From a checkpoint of a small mixture-of-experts model trained on Wikipedia: 11.3M parameters.
Below are experts of layer 6 (counted from 0) of a mixture-of-experts language model. Rows are named router (the router's row for the expert), gate (a neuron's input weights, with its number), up (a neuron's input weights, with its number) and show model dimensions 0-127. Each number is 128 + 32 x the weight over its row's rms, rounded and kept within 0 to 255.
After each expert's rows: "mostly gets" lists some tokens that are sent to it at least half of the time; "comes after" lists some tokens at least twice as common just before its tokens as in all text. This comes from a sample of Wikipedia text that the model never trained on. Tokens count by the router's weight.

# expert 4
router [166  94 167 183 157 152 106 140  91 122 160 151 139 118 159 153 155 179 193  77 114 147  75 145 165 151  49 108 136 100 183 139  50 135 137 133 108  95 116  62 130 125 169 110 148 127 157  90  77 158  91  59 135 160  37 128  98 120 132 137 162 111 114 107 161 131 118 108  80 145 166 158 120 146 127 102 106 193  93  89 125  93 124 149 133 116 183 164 123  85 138  85 107 151 139 182 128 134 139 136 142  79  91  99 123 179 152 143 131 121 129 158 167  86 173 144 141 122 134 142 106 154 136  85  95  79 150 136]
gate7 [135 177 151 148  98 123  99 125 123 136 153 152 153 120  72 115 204 205 122 173 157  98 118 150 123  56 129 143 135  82 170  87 155 139 122 104 169 165 129 127  64 139 115  99  61 138 137  59 125  64 138 102 143 149  82 123 134 138 153 115  91 162 107 101  98 166 134 174 151 128 163  88 158 172 145 112 122  98 149  84 150  79 133  89  90 159 124 126  99 138 158 129  88 128 176  52 165 165 109 177 124 159  93  57 143 149 152 158 139 109 145 158 158 160 122 137 122 163  95 144 153 170 100  90 145 121  74 116]
up7 [156  80 131 160 134 115 142 180 120 115 174 108 166 151 125 141 159  85 156 150 171 100 139 157 148 113 174 141 122 117 143 151 114 140 105 144 144 140 142 157  93 122 153  56 165  72  85  96 116 160 121 118 128 174 129 147  78 168 135  93 111 150 113 126 111 151 168 163 136 149 188 140 113 155 157 200  76 117 144  96 106 181 142 158 135  89 153 135  86  83 193 146 159 130  97 120 142 153  50 122 121 180  97  94 105  92 162 111 102  90 107 199 110 185 124 113  75 136  73 136  91  62 126 180 129  76 146 152]
gate8 [211 101 132 178 156 102  97 137 140 100 163 166 141 129 166 120 132 180 122 191 125  97  96 131 128 174 134  77  64 119  89 181 139 158 104 130 104 144 104 108 159 133 118 117 139 162  95 100 145 145 104  99 145 130 116 107 116 112 163 128 131 102 106 110  68  91  92 167 122 184 134 143 173 137  85  83 162 163  89 119 139 136 150 135  93 138 127 124 106 121 155 144  95  82 159 136 123  66 131 155 111 141 117 100  93 120 126 200  79 146 160 191 127  76 204 155 109 146 104 133 172 162 117 201 145 200 152  71]
up8 [117 156  69 141 140 143  98 145 110 143 129 142 140 147  94  76 134 109 117 164  71 131  97  87 125 142  88  97 146 141 153 186 116 103  92  95 112 118 176 169 167 167 120  95 148 158  96 166 124 106 148  58 115  95 154 162  91 138 158 116  93 107 110 135 111 137 145 136 138  99 142 152 143  82 142 166 152 147 185  49  95 137  99 139 112 128 113 166  97 140 177  69 131 120  54 130  86  86  66 153 139 164 180 101  78 132  54  93 193 114 116  92  86 100 148 153 151 102 113 164  87  71 114 127 182 116 126 124]
gate9 [124 139 104 132 143 152  94 129 143 123 176 130 143  93 121 160 133 134 200 125 193 176 129 107 167  91 119 147 153 114 148 144  88 167  97 169 114  80 180 136 102 113 134  92  38 156  83 119 166 132 194 136 185  81 150 139 134 161 124 123 122 159 120 138 161 130 169 116  96 185 150 111 153 166 171 167 173 172 172 136 132  95 123 115 172 127 152  79 136 135 180 126 113  86 146 152 106 147 188 148 141  90  76 161 161 100 176 167  96 133 147 128 103 173 157 148 101 189 138 188 112 126 110 164 134 107  68  95]
up9 [128  60 171 112 100 128 193 124  89 129 137 131  85 105 175 149 182 179  97 114 132 136 113 121 156 156 117 147 140 128 141  94 143 192 120  85 145 116 147 131 111 207 142 115 141 144 129 176 161 101 127  74 141  99 103 142 117 109  70 125  94 119 134 150 122 131 123 130  54  90  96 145 129 101 160 105  93  94 118 134 122 121 130 114 125  93 115  61 117 156 147 123 154 124 118  99 123 133  90  64 152 100 183 144 154 152 132 138 162 174 224  92 107 224 152  91  91  90 183 133 107 117 181 140 103  64 138 137]
gate10 [ 98 103 128 140 160 125 103  82 132 147 115 192  92  98 140 103 159 149 105 158 151 193 127 126 127 138 124 191  87 121 132 123 166 154  65 128 194 120 109 165  79  85 156  63  98  85 109  49 161 150 176 160 166 165 138 102 104 120 118 161 130 146 110 144 139 152 161 168 134 172  94  95 168 132 136  83 115 124 148 168 133 189 135 115 103 129 106 117  94 121  80 125 139 131 167 161  83 129 116 111 100 133 122  98 149 142  84 157 133 128 175 116 134  50 141 204 128 141 139 230 122 103 164 116 173 137 162 125]
up10 [ 89 103  82 153 100 197 145 126 152 132 158  61 166  75 198 150 110  87 128  92 148 144 133  83  93 156 106  55 160 140 146 173 116 154 131 204 156  89 130 150 154 167 143 134 144 169 159 149 106 108 109 150 132 113  93 212 133  76 188 148 167 109 171  94 148  91 139 107 117  81 154 113  60  90 187  89 126 102 104 106 123  74 119 106 123 104 109  92 104 123 153 138  95  88  75 141 145 111 160  93 131 117  87  68 123 112 150 137 159  72 137 150 146 107 106 119 121 122 116 122 127 142 116 151 125  75 118 119]
mostly gets: " from", "),", " and", ",", " &", " with"
comes after: "\n", "s", "ed", "ation", "ing", "\""

# expert 5
router [118 113 130 130  84 118 135 152 127 116 130 159 143 175 166 114 166 203 142 115 124 157  95 171 110 141 158  77 151 105 120 118  99 122  98  95 139 110 154 126 150 120 142  74 141 103 171 113 115 163  99  44  26 134 128 115  87 154  92 160 148 149  87 100 153 151 129 183 129 147 148  94 162 103 151  96 120 190 169 116  76 146  76 114 139  71 121 166 102  75 128 126 154  76 157 135 178 159 118 122 133 122 125 117 195 127 167 118 162 136 100 190 140 162 160 163 105 148 140 153 159 149 152  41  84 109 149 158]
gate6 [223 147 101 140 126 125 139 215  96  93 112 103 135 167 132 179 149 159 125  92 164 172 162 113 116 144 124 136 158  87  57 119 134 121 145  31 136 162 130 138 136 129 155 123 110 139 148 201 116  97 140  94 139 136 129 162 110 150 116 144 157 119 118 136 107 107 127  99 118 117 123 128 127 119 129  93 103  82 111 121 150 192  48 149 165 117 141  97 137 131 113 129 157  61 126  76 173 171 101 107 104 104 148 132 170 115 141 127 136 160  89  63  68 160 134 194 174 163 152 135 178 182 134 111  97 142 137 171]
up6 [216 126 107 141 109 107  98 125 131 173  62 125 100 117 149 120 138 135 108  95 134 138 153 160 148 136 151 128 216 112 153 136  85 110  92 130  99 161 221 141 100 168 163 165  72 160 128 145 134  89  89 128 109 122 171 140 128  92 124 122 160 101 135 150  63  96 115  80  99 141 135 153 103 101 188  91 146 111 133 130 138 104 164 130 168 100  90 162 121 143 174 129 112 117 115  40 169 159 193 114  87 174 158 109  90 139  96 127 125 173 175 160 102 129 123 104 116 146 147 206  84 161  99 101 112 124 136 122]
gate7 [162 127 100 137 135 108 111  99 117 127  95  83 100 156 135 132 163 171 114  54 130 113 130  97 118 130 141 141 172  66 112 108 124  76 136  59 177 118 143 135 187 106 139 117 123 129 137 118 150  87 145  88  70 139 151 157 141 215  96 100 120 131 151  92 110 193 140 173 145 146 134 104 201 158 133 107 134 176  98 184 109 185  92  80 129  70 151 151 115 110 165 147 176 159 186 136 112 149  72 176 129 134 118 117 140  86 131 125 167 101 137 136 108  93 113 179 124 139 153 142 104  98 186 179  92 131 184 164]
up7 [124  67 109  74 138 134 121 114 192  87  89  85 144  77 161 140  90  76 187 135 125 163 106 126 116 118  97 121 181 136 203  81 128 133 153 161 103 104 142 131 181 130  88 155 111  79  97 173  78 119 162 177 170 139  96  94 111 111 150 120 119 219 120 141 152 113 119 155  99  89 153 181 114 106 144  94 126 121  96 155 113 105 136 165 116 112  48 111 153 124 142 102 145 158  97 108 170 102 149 104 120 124 177 191  99  90 141 161 113 103 125 129 125 124 125 148 142 197 129 143 123 188 156  61 162 125 130 113]
gate8 [147 101 183 192 133 133 142 179  99 101  45  69 197  95 140 158 156 191 111  98 120 171  74 185  74 110 132 129 131 111 149 160 131 144  83 106  96 109 137 104 145 121 174  86 111 160  74 127  44 138 163 107 179 134  99 132  76 122 137 191 131 159 114 135 119 144  94 122 100 159 133 140 108  76 117 108 180 145 145 131 146 181  84  90 165 158 134 116 124 111 129 103 130 140 183  78 164 104 112 112 154 110 111 159 150  65 108 165 117 154 159 151 141 153 156 122 144 138 126 117 170 170 142 141 161 108 170 134]
up8 [138  38 115 106 159 122 145 115 145 123 159 105 140 139 179 135 118  39 110 127  99  94  97 127 169 134 134 136 182 137 159 159 147 145  94 145  72  87  95 151 110 120 109 130 166 105  91 125 149 110 162 102 168 131 134 136 114 152 110  88  89 180 122 129 150 106 119  92 128 141 160 119 172 143 105 176 148 108 150 149 104 140  99 145 165 108 168  85 105 118 154 123 172 102 225 125 167  88 133 154 137 119  90 131  79 104 157 154 131  42 138 170 182 125 124 148 139 171 123 113 132 189 143 203  63 186 147 104]
gate9 [108 124  90  77 116  96 160 189  63 164 113 137 113 104 149 141 158 119 151 165  94 141 105 121 161 131 106 173 101 152 218 118 121 118  93 112 161  84 115  95 126 145 121  88 123 114 197 170 158 125 135 146  53  93 110 136 120 142 145  82 139 117 138  92 120 102  75 144 118 139  87 111 141 188 142 122 132 189 147 124 110 130 162  95 106  86  89 133  82  90  98 151  68 147 201 169 127 173  84 138  97 102 164 200 127 133 131 127 127 113 109 150  73 137  98 161 164 115 106 136 168 131 108  77 121  66 174 143]
up9 [118 141 141 175 157  98 114  98  74 129 113 127 171 172  98 109 119 134 114  66 144  92 163 139 113 118 130 177 156 132 137 179  98  62 123 142 101 174 157 117 114 140 112 144 171 132 117  90 134 135 115 112 152 136 131 144 190 177 137 137 189 107  70 150 137  94 106 102 111 153  94 120 112  81 120  63 149  78 149 180 137 144 127 143 163  83 193 157 145 183 120 104 187  95  89 111 130 180 102 138 156  49  97 146 123 152 121 128 108 143 188  74 123 137  95  69 125 165 129  70 141 124  91 110 166 188 155 164]
mostly gets: ")", " st", ").", " ==", " sp", " tr"
comes after: ".", "\n", ")", "==", " 0", "==="

# expert 14
router [151 147 191 174 140 171 138 133 109 189 170 147 119  67 123 132  97 149 154  88  87 194 151 122 136 180  87 115 102 144  89 126 113 124 141  85 116 135 125  80 174  59 131 126 113 169 129 111 128 115 130  78  76 130 115  52  82 145  81 125 168 132 117 160 141 137 128 159 126 204 158 105 137 112 184 103 149 152  85 100 126 150  54 129 138 119 131 173  99 103  95 133 181 121 134 170 174 173 125 118 102 164 105 141 148 115 100 110  99  74 150 164 128  73 189 123 112 103 103 167 125 116 195 123  89 124 114 108]
gate6 [ 99 132 116 105  86 120 130 112 116 132 159  93 102 146 103 161 180 111 130 135  70 122 111 150 122 162  81 101 135 150 112 134 145 128 147 154 177  94 191 160 124  96 147  98 105 110 138 172 105  77 146 106 128 150  81 113  79 169 128 131  96 162 140  62 173 150 139 113 121 134 143 126 109  84 114  99 120 142 112  78  98 138 100 188 163  46 185   5  81 157 123 143 156 126 116 155 110 152 127 113 154 167 115 133 100 133  70  97  59 192 148 115 152 139 134 137 128  46 107  82 120 157 117  92 124 119 138 102]
up6 [ 84 187 163 124 114 135 170 121 128 160 134 156 144 174 145 121 122 117  80 153 174 107 176 108  69 141 127 174 145 105 100 101  88 142 177  87 129 139 115 123 199 125 111 102  76 110 161 101 137  95 132  94 142 145  72 170  99 147 146 112 131 101 122 148 105 154  63 142 108  94 120 109 146 117 153  44 179  99 119  95 156  92 134 123 108 201 152 142 176 143 118 175 130 171 131 129 138 144 107 140 121 143 102  98 149  63 116  87 144  87 123 114 165  94 173 131 154 170 207  95 113 143 167  93  67 123 156 196]
gate7 [115 120 163 146 164 124 114 181 162  97  70 120 114  64  87 116 118 167 175 104 135 199 144 109 184 185  97 130 104 180 113 171 167  90 124 133 130 114 110  98 134 136  95  99  76 180 122  72 143 180  89 115 151  98  96 155 138  99 127  90 123 144 141  95 132 107 104 101 104 150 121 166 100 125  87 113 146 150 141 149 110 145 147 191 149  99 125 197  78 144 146 118 162 102 144 142  96 158  93 110 177  93 100 191 140  95  54 141 138 106  90 114  61  92 143 124 119 143 129 118 113 109  94  83 127 177  78 180]
up7 [156  96 126 157  85 150 124 117 142  69  86 112 110 137  99 116 180 116 158 142 159 114 125 136 103 101 140 178 114 160 118 144  91 125  57 138  83 121 143 108  70 119  96  99 157 106 160 105 161  98 149 208 162 127 153 136  98 157 188 151 121 109 108  89 190  77 142 108 186  98  96 147 114 100 190 166 114 140  96 126 170 130 124 124 144  76 125 182 144 128  25 107 111 157 118 133 132 108  87 147  67  73 124 128 113  74 166 123 154 122 130 153  66 157 175 134  86 128 134  95  87 159 160 137 115 153 147  97]
gate8 [ 80 131 118 131 138 143  91 211  97  72 138 116  88 112 153 103 113 161  58 157 130 142 115 160 165 116 108 166 104 163 139  88  98 121 144 126  75 136  86 103 178  76 136 145 100 112  98 112 133 109 157 109  92 125  88  85 138 189 170 124  99 166 137 188 113 126 109 116 108 153 164 127 116  72 163 132 134 169  89 108 132 163 132 149 102  96  90 122  69  99 135 180 146 134 139 123 110 126 163 132 125 101 134 110 166  73 141  44  85  69  89  54 104 120  84 126  87 136  83 138 121 163 147 135 108  53 125 132]
up8 [116 132 136 142 151 113 111 125 116  93 131 184 122 115 111  85  93 109 157 109 184 133 124 138 147 135 127 164  81  88 134 143 201 164 148 111  30  92 102 155 102 128  89 151 154  80 129 112 196 118 168  95 167 104 105  89 142 115 124 165 107 150 150 214 181 109  69 157 150 143 160 158  98 185 177 162 108 101 126 106  84 146 123 133 129  61 142  75  75 119 163 135 141  86 133 152 153 162 164 140 145 150 134 155 130  78 140  19 103 159 116 124 121 170 108 118 109 129 149 141 130 163 113 140 152 109 148 126]
gate9 [104 155 131  94 133 194 132 102 102 159 136 146 152 112 147 100 177 157 132  71 119 163  82 157  98 109  99 118 157 141 166 150 176 109 150 126 117 116 110 148 131  81 129 144  87 201 127 125 131 104 158 110 122 123 117 148 102 149 178  99 129  97 128 101 163 159 157 157 152 136 148  54 143 117 136 167 156 110 111  76 157  72  95 157 109  97 124 128 105 129 123 170 129 105  97 199 146 111 119 125 118  95 119 109 189 124 188 101 102 143 116  60 112 125 146  87 147 203  72 215 134 138  94 137  98 101  39 183]
up9 [154 142 124 165 123  69 142 112 136 128 101  53 132 130 134 184 132 131 180 122 101 139 126 160  90 160 127 102  99 153 156 104  60 135 159  51 127  99 116 141 149 151  87 126 127 204  67  95 166 144 127 129 169 188 154 178 120 102 162 139 114 119 140 117 191 125 145 186 141 122 119 139 138 129 127  67  19 131 111 139 157 210 103 135 114 147 129 136 138 148 143 129 170 128 103  67 108 132  96 159 104 146 116 166  84 157 148 145 156 139 149 190  83 110 142 106 144  99 135  97 139  69 126  89 121 129  99  87]
mostly gets: " (", " \"", " =", " (19", "(", "′"
comes after: "\n", ")", " 0", " =", " —", "%"

# expert 1
router [159 100 146 149  99 151 162 137 102 136 158 149 110 109  88 145 166 135 118 101 117 165 115 158 163 184 102 119 133 135 154  99 133 153 146  67 102 110 133  83 128 106 151 123 100 100 162 124 100  95  81  81  99 135 129 130 133  94  87 134 129 132 128 110 161 115 119 178 116  99 143  42 128  87 140  71  98 135 208  25  94 134 136 160  74 103 185 105 105 100 167 129 137 105 139 145 125 131 144  72  82 129 118  94 135 126 137 144 144  92 125 170 117 101 163 197 135 148 195 203 173 115 195 123 124  70 111 106]
gate1 [178  92 118 114 155 154  88  89 123 160 108 117 197  89 138 108 150 145 139 135 151 113  65  67 147 103 217  96 100 150 143  98 104 154 159 125  92  88  93 110 104 142 153 109 135 125 136 130 162 139 150 131  66 104 128 144 106 125  78  99 152 106 112 140  93 122 126 127  97 114 171 156 114  78 105 117 133 244 137 151 159  80 100 152 144 171 154 158 179 139 125 135 105 158 154 107 113 103 139 143 217 119 138  84 180  65 136 119  78 128 168 167 158 140 107  98  94 109 165 121 178 133  94 115 132 118 184 127]
up1 [102  96  97  99 131 145 138  75 127 107  96 104 204  63 186 137  95  56  74 143 132  54 118 152 149 121  78 108 188 164 128 142  76 111 136  93 113 133 144 115 108 159 105 122 121 141 147 128  84 112 174 101 117 182 108 126 107 141 107 112 100 134 150 119 165  90 180 163 147 190 173 114  92 172 126  56 129  93 144 167 109 165 146 138 155  70 122 152 109 174 132 122 144 154 154 165 129 144 164  96 164 136 161 120 126 126 122 115 157 144 125 149 119  55 149  79 170 154 103 111 118 116 162  84 136 106 147 207]
gate2 [139 117 122 111 181 109 139 119  67 136 163 106  96 128 118 147 145 126 194 100  91 129 172 111 114 160 187 128 210 143 168 104 106 158  75 111 100 111 113  97 131  99  80 128 104 149 149 147 130 163 124  52 158 179 103  57 199 120 154 140 130 144 118 101 177 153 144 143  78 101 157 134 130 151 124 137  45 100 156 136 143 117 135 106 160 145 119  35 132 169 112 129 128 144 131 167 104 137 102 127 141 129 114 146 118 141 141 161  67 116 158 174 142 139 142 184 108 145 118  78 203 148  58 123 119 114 134 178]
up2 [127 137 117 114 155 144 139  76 108 166  70 141  63 147 105  79  83 108  99 116 161  47 113 114 192  78 105 111 120  72 130 145 152 140 195 123 115 124 149 118 127 122 154 142  94  97 128  89 109 202 113 156 137  99  92 107 144 137 166 121 138  74 174 144 161 161  88 106 151 127 141 162 138 120  78 101 180 156 149 160 108  88 152 156 157 125 136 158 103 188 137  98 103  96 107 132 131 115 176 137 107 146  87  91  85 174 134 107 164 138  93  96 151  66 108 131  97  84  97  81  32 106 130  96 137 144 147 154]
gate3 [167  82  64 139 145 151 203 135 160 154 166  72 107  98 126  90  96 156 107 141 112 153 100 107 112 127  80 106 163 135 198 176 163 109 142 144 189 134 138 183  98  97 117  97 145 123 167 138 118 136 158 100 104 104 131 106 122 112 108 138  80 102 132 157  89  62 160 135 152 149 136 165 110 185 128 125 169 193 174 131 144 131  96 195 112  98 128 177  93  83  88 122  91 123  98 105 169 123 114  78 127 112 122 124 151  77 120 111 108 129 165 160  93 120 156 186  80 143  92 173  68 148 106 151 161 161  80 119]
up3 [128 120  80 128 158 136 102 150 198 134 121 189  96 107 173 130 138  83 173 141  79  71 109  95 115 134 118 169  49 111  74 136 151 113 119 159 174 208 101 162 193  96 132 120 130  87  92 190 155 142  67 126  75 174 123 107 132 139 113 102 186 128 180 123 122  70 160 134 120 104 152 157  96 101 141  42 112 123 140 131  52 111 128  85 127 160  93 129 155 145 134 119 126 141 142 117 143 142 156 137 116 147  82 122 136 112 138 138 169 100 155 156 115  93 125 169 122  83 122  92 166 125 134 104 148  64 116 139]
gate4 [176 123 159 126 137 157 114 110 147 122 153 138 140 147 136 125 137 102 113  92 126 140 153 149 171 160  89  44 140  89 141  88 124 136 110  96 128 115 147 104 112 147 149 139 100 125 103 148 128 164  86 111 126 117 128  59  77 119 137 155  49 161 100  71 116 116 140 200 179  96 200  94 113 200 141 200  80 149 180 111 136 116 140 111 127  95 155 135  69 110 176 130 124 145 135  99 103 132 118 141  94 171 109 121 179  77 169 119 158 127  81 125 113 170 133 109 118 154 136 187 149 118  84 202 189 118 144 176]
up4 [126 136  90 154  94 123  95 147 135 119 162 172 133 178 211 118 127  81  99 137 151 124 110  57 125 183 143 120 121 151 128 100 100 117 101 130 160 198 114  81 142 112 122 139 131 127  83 155 200  97 138 160  99 178  82 136 121 114 126 134 120 187 101 131 181 173 141 121 135 106 118  99 102 138  94 168 102 143 214 145  81  88 122 143 178  90  79  99 140  94 118 183 123 149 127 166  77 154 108 152 113 152 114  79 102 131 121 170 145  94 105  63 129  63 107 130 140 102 129 112  96  80 168  79  76 104 137 127]
mostly gets: " f", " ", " con", " re", " se", " creat"
comes after: " |", " the", " a", " and", " was", " his"

# expert 10
router [176 111 156 152 106 157 153 133 120 153 152 120  85 113 113 157 134 178 118 131  80 159  98 101 175 150 149  89 106 105 156 135  96  80 123  87 108 104 147 139 133 139 134 133 191 157 125  80 103 122 113 114 123 121  51  97 173 126  84 184 141 113 142 138 158 133 125 127  61 140 118 139 142  66 121  89 105 148 151 108 106 176 124 157  84  57 112 129  86 107 118 136 123 112 158 121 153 156 185   7 144  90  90 160 185 138  88 174 134 159 169 144 150 156 154 107 198 129 153  91 120 158 157  98 105  74 148 128]
gate0 [167 115 151 134 111 152 108 168 121  94 115  83 146  96 128  95 168 185  97 137 144 197 118 194 122 133 117 142 143 150 138 128 103  85 154  48 121 152 123 137  93 127 205  95 212 166 127 158 169  72 135  66 133 102 131 103 172  95  79 137 129  54 138 125 107  81 154 131 107 146 129 165 161  98 152 165 146  92 139 120 175 138 165  93 110  66 149 112  81  63 174 171 118 126 134 111 118 136 116 116 116  71 118  85 117 148  92  96 123 111 111 126 130 150  98 155 106 106 140  90 122 129 149 149  88  87 102  65]
up0 [ 63 123 140 162 143 127 170 118 148 131 191 124 140 151 109 166 137 134  96  86 118 127 130 126 120 142 174 126  77  96 176  96 156 170 127 139  64 104 201 167 155  68 156  77 157 137 105 123 204 136  78 130 135 153 127 161 124 145 135  99 114 117 149 127 101 144 129  97 160  89 128 191  84 193 103  92 127 147 115  76  98 103 120  90 142 122 189 162 145 112 158 154 121 147 129  94 109 153 114 126 115 178 128 107 102 134  80 146 240 119 152 125 137  80  91 167 149 162 105 148 163 168 125  93 176 112 121  81]
gate1 [126 125 178 167 150 120 167 110 133  92 107 123 108 213 188 182 151  93 101 142 128 182 137 159 112 158 109 172 170  89 151 109 160 147  82 145  75  92 150 124 139 168 124 132  51 150 149  71 147 151 134 172 103 162 112 111 118 164 116 103 122 147  91 174 184 155 162 127 158 165  87  93 119 110 121  53  92 151 153 141 143  82 139 142  93 132 168 177 139 101 199 142 168 105 195 157 121  82 121 121 138 100  78 172 122  89 143 151 139 153 136 140 174 133 139 127 164 107 104 128  78 127 128 112 177 113  86 111]
up1 [ 91 145 199 200 182 120 158 136 152 126 133 110 164 126  82 149 144 124 127 110 146 188 100 112 100 126  92 102 125 134 116 123 194 137  85 155 130  66 136 121 124 142 120 125  46 158 133 126 123 135 201 118 122 143  99 140 148 146  99 148  75 120 142 157 149 125 124 104 124 122  79  47 157 105 150  73  95 109 114 133 117 119  92 170 101 185 137 171 154 154 166 136  98 170 193 160 159 129  97  88 208 146 155 146  90 109 118 133  83 135 144  98 137 115 119 106 160 155 144 168 121  72 115 123  82 178  74 169]
gate2 [ 97 135 163  79 139 205 138 144 116  95 118  94 149 105 147 115 125 115 145 190 127 131  96  89 138 107 104 116 131 145  37  95 118 142 102 128 147 146 148 161 170 140 106 171 105 196 141  93 149 132 140 157 154  72 111  63 145 156 124 138  99  98 144  98  85  89  88 148 168  58 143 132 121  82 164 103  91  60 152 142 147 119 174 161  60 147 173 167 132  74  62 186 151 170 146 167 119 111 134  75 146 119 136  93  96 166 139 172 164 139 159 109 146  91 133 112 131 110 120 121 122 119  87 174 127  85 133 139]
up2 [155 165 113 189 175 143 140 140 162 104 141 163 151 149 189  98 142  94  97 142 125  91 105 151 136 149 145 142 159 117 168 106  69 134 122 127 135 133 182 156 111 146 123 130 163 164 176 105 106  91 103  93  87 146 134  83  96 154 116 164 141 102 203 117 131 130 173 116 167 179 135 164 175 123 116 110 126 143 101 116 224 177 157 148 138 157 184 117  76 141 133 115 134 183 118  65 144  60 147 100  96 131  88 146 130  59 156  99  98 168 123 153  91 118 133 140 117 133 113  91  89  92 155  95 215 114 147 118]
gate3 [148 172 171 123 115 126  82 150  97 102 110 189 146 101 146 130 109 104  90 137 171 133 203 178 111 150 137 130 123 134 159 126 137  61 120 134 125 119 132 152 133 143 166 139 164 111 163 124 154  88 134 166 186  69 105 158 194 108 130 121 128 138 125 156 186 107 109 180 131  93  95 135 151 117 117  86 129 144 118 170 177 150 136 111 136 113 141 137 113  74  66  97 195 120 137 164  57 171  92 128 134 140 134  28 100  68  98  97 117 157 171 125 207 109  80 102 133 142 135 173  87 151 105 141 121 105 119 152]
up3 [166 119 153  95 120 165 175  87 212 118 153 106 150  87 117 212 150 136  94 126 151  79 142 120 146 112 127 118 159 123 105 110 103 112 174 148  99 121 182  85 123 152 123 116 138  94 154 148  72 106  87  55 109 122 176  76 157 138 153  93 132 117 159 179 151 164 129 119 202 108 115 146 100 193 165 109  87  86 176 150 147 130 133  82 100 166 111 125 104  88 116  97 178 109 116 124 136 184 147 109 153 101 123 113 111 128 114 181 135 148 128  79  80 124 123 223 109 143 114 145 143  90 157  95 122  86 115 104]
mostly gets: " 0", " 19", " 3", " 18", " 4", " 2"
comes after: " |", " 19", ";", "|", " 1", " 18"

# expert 8
router [169 141 127 154 129 193  93 139 121 123 140 162 146  85 105 138 143 176 178  72 134 160  72 192 117 153 129  89 105 105 133 109 128 168 110  64 113  81 143 145 150 153 143 107 134 150 155  87 150  90  88  93  81 221 118  51 115 164 115 172 191 148 116 132 135 132  87 142 139 151 109  98 152 131  90 111 160 139 176 104 136 208  78 151 139 116 176 142 144 123 126 145 178  67 157 187 143 125 173  80 162 122  85  52 142 108 141 126 106 104 141 116 146 156 122 153 144 140 130 132  90 109 144 103  98 103 138 121]
gate0 [164  97 106 133 138  47  81 115 168 147 133 147 162 120  85 108 114 130 129 132 107 123 113 181 119 139 118  98 127 130 151 145 119 118 135  64 133  78 147  89 187 127 150  70 100 101 148 141 193 150 151 166 102 172  93 113 169 140 146 188 173  98 137  96  88 154 178 154 136 181 135 138 215  98 110  82  72 131 127 194 107  97 130 107 149 160 123 167 127 114  74 108 149  98  90 160 145  72 145 138 103  56 124 116 177 115 170 135 146 176 146 147 134 121 113 114  94  91 136 105  70  83 159 130 118  93 124 158]
up0 [ 68 139 105  79 181  89 123  91 162 152 130 186 102 110  62  96 102 152  79 179 125 118 138 128 192 115 111 152 132  37 165 134 140 150 109 146  87 148  69 107 146 129 133  96 126 110 143 102  82 150 136 162 148 136 122  80 120  97  94 136 102 138  93 140 124  90 102 163  94 124 133 100 167  87 147 179 129  95 111 175 146 111 153  78  76 162 121 116 165 138 166 141 108 117  74 123  92  76 119  98 166 169 108  95 121 161  66 119 148 121  90 141 143  47 112 139 171 191 100 126 162 106 146 130 139  93 173 132]
gate1 [176 166  78 126 134 116 138  87 128 187 150 105 111 128  93 130 125 191 151 184  92 141  95 148  99 105 122  61  81 154 166 163 116 118 176  76  50 145 155 175 142 110  92 128  93  83 193 100 167 120 160  87 128 147 112  99  90 123 111  68 165 113 165 111  95  90 132  85 172 111 155 125 130  80 122  55 162 120 104 182 127 201 111 112 135 113 165  98  89 140 169 121 121 102 154  98  82 156 146 101 146 116 108 131  85  91 151  78  92 150 124  82 133  94 109 137 112 149 170 152 126 115 160 136 138 124 123 102]
up1 [130 151 142 146 103 142 111 130 153 134 169 112  80  90 113  92 145 151 157 115 186 159 156 147 142 101 115 112 149 164 129 117 158 115 231 132  55 116 154 131  88 143  72 127 153 170 103  94 128 161 104 186 149 113 177 125  95  95  78 109 106 205 181 130  77 104  76 108 126 174 135 137  66  94 167 149 145 136 148  91 151 131 159 135 136 179 145 124  84 103 135 211  75  94 106 186 183 112 166 173 114 107 138  87 111 163 115 112 144 144 123 144 119 147 121 132 101 138  80 163 144 135  92 140 162  84 130 127]
gate2 [135 143 130  82  85 125 111 145 125 108 130  89 107 113 120 127 158 182 213 136 159 125 114 181 110 162 125  94 116 157  73 164 129 193 104  96 124 125 146 129 142 147 126 185 108  65 177 154 121 150 115  90 107 156 161  96 144 136 130 179  96  92  95  98 106 109 143 128 155 126 117 152 148 126 133 139 139 141 115 138 155 118  96 138 157 111 218 188 112 143 145 130 119  89 114  38 188 132 178  70 133 139  62 138 160 173 178 148 137 126 177 110 110  97 154 129  76  76 134 115 145 182 186 110 111 176 115 164]
up2 [145 150 149 129  81 103 136 180 117  93 166 130 145  96 107 160 138 118 125 117 132  67 143  93 106  69 163 130 225  95 134  75 143 167 122  77 101 175 110 155 132 160 100 172 133 179 127 121 113 140  74 131 152  84 144  38 174 130  60 126 154 133 145  91  51 162 134 127 143 145  92 160 115 178 141 126 108 142 141 154 109 109 108 108 179 137 123 153 133 132 143  83 188 113 116 151 168 167 131 188  90  71 143 102 136 126 209 131 113  99  85 132 150  92 134 128 163 126 118 175 145 118 142 115 101 169 111 133]
gate3 [185 184 119  97 157 154 112 100 146 172 163 118 165 150 160 102 147 187 144  89 100 107 101 108  92 160  92 129  84 105 144 112 199 126 207 120  71 127 127  56 167 152 160 103 144 114 153 170 118 134  69  95 126 197 117 146 114 136 134 206  98 111 103  94  89 129 128 167 155 163  54 102 102 134 126 115  95 143 147 117  96 160 177 114 161  91 128  93 109  91  88 142 163 133 128 103 216 113  84 144 144 129 100 135 161 152 150 144 138 121 132 131  96 155 134  99 180  98  73 129  99 106 128 103 142 106 146 110]
up3 [175 115 108 138 168 115 131 107 143 192 157 108 149 136 127 118 119 148 151 150  21 129 194 142  96 144 127 115  75 140 157  84 127 157 131 118 161 147 116 119  34  69 140 133 124 115 126 123  76 114 125 130 131 106 130 152 169 106 123 139 148 102 116 101 106 119 160 149 129 132  93 118 118 110 110 176  96  92 169  73 115 135 106 109 157 147 119  75 167 121 214 104 115 163 120 104 127 124 162 136  90 122  78 191 103 151  94 162 117 127 190 164 183 174 116 174 130 139 140  77 129  78 108  87 126 172 100 206]
mostly gets: " M", " C", " T", " E", " A", " O"
comes after: " |", "-", ",", " (", ":", " the"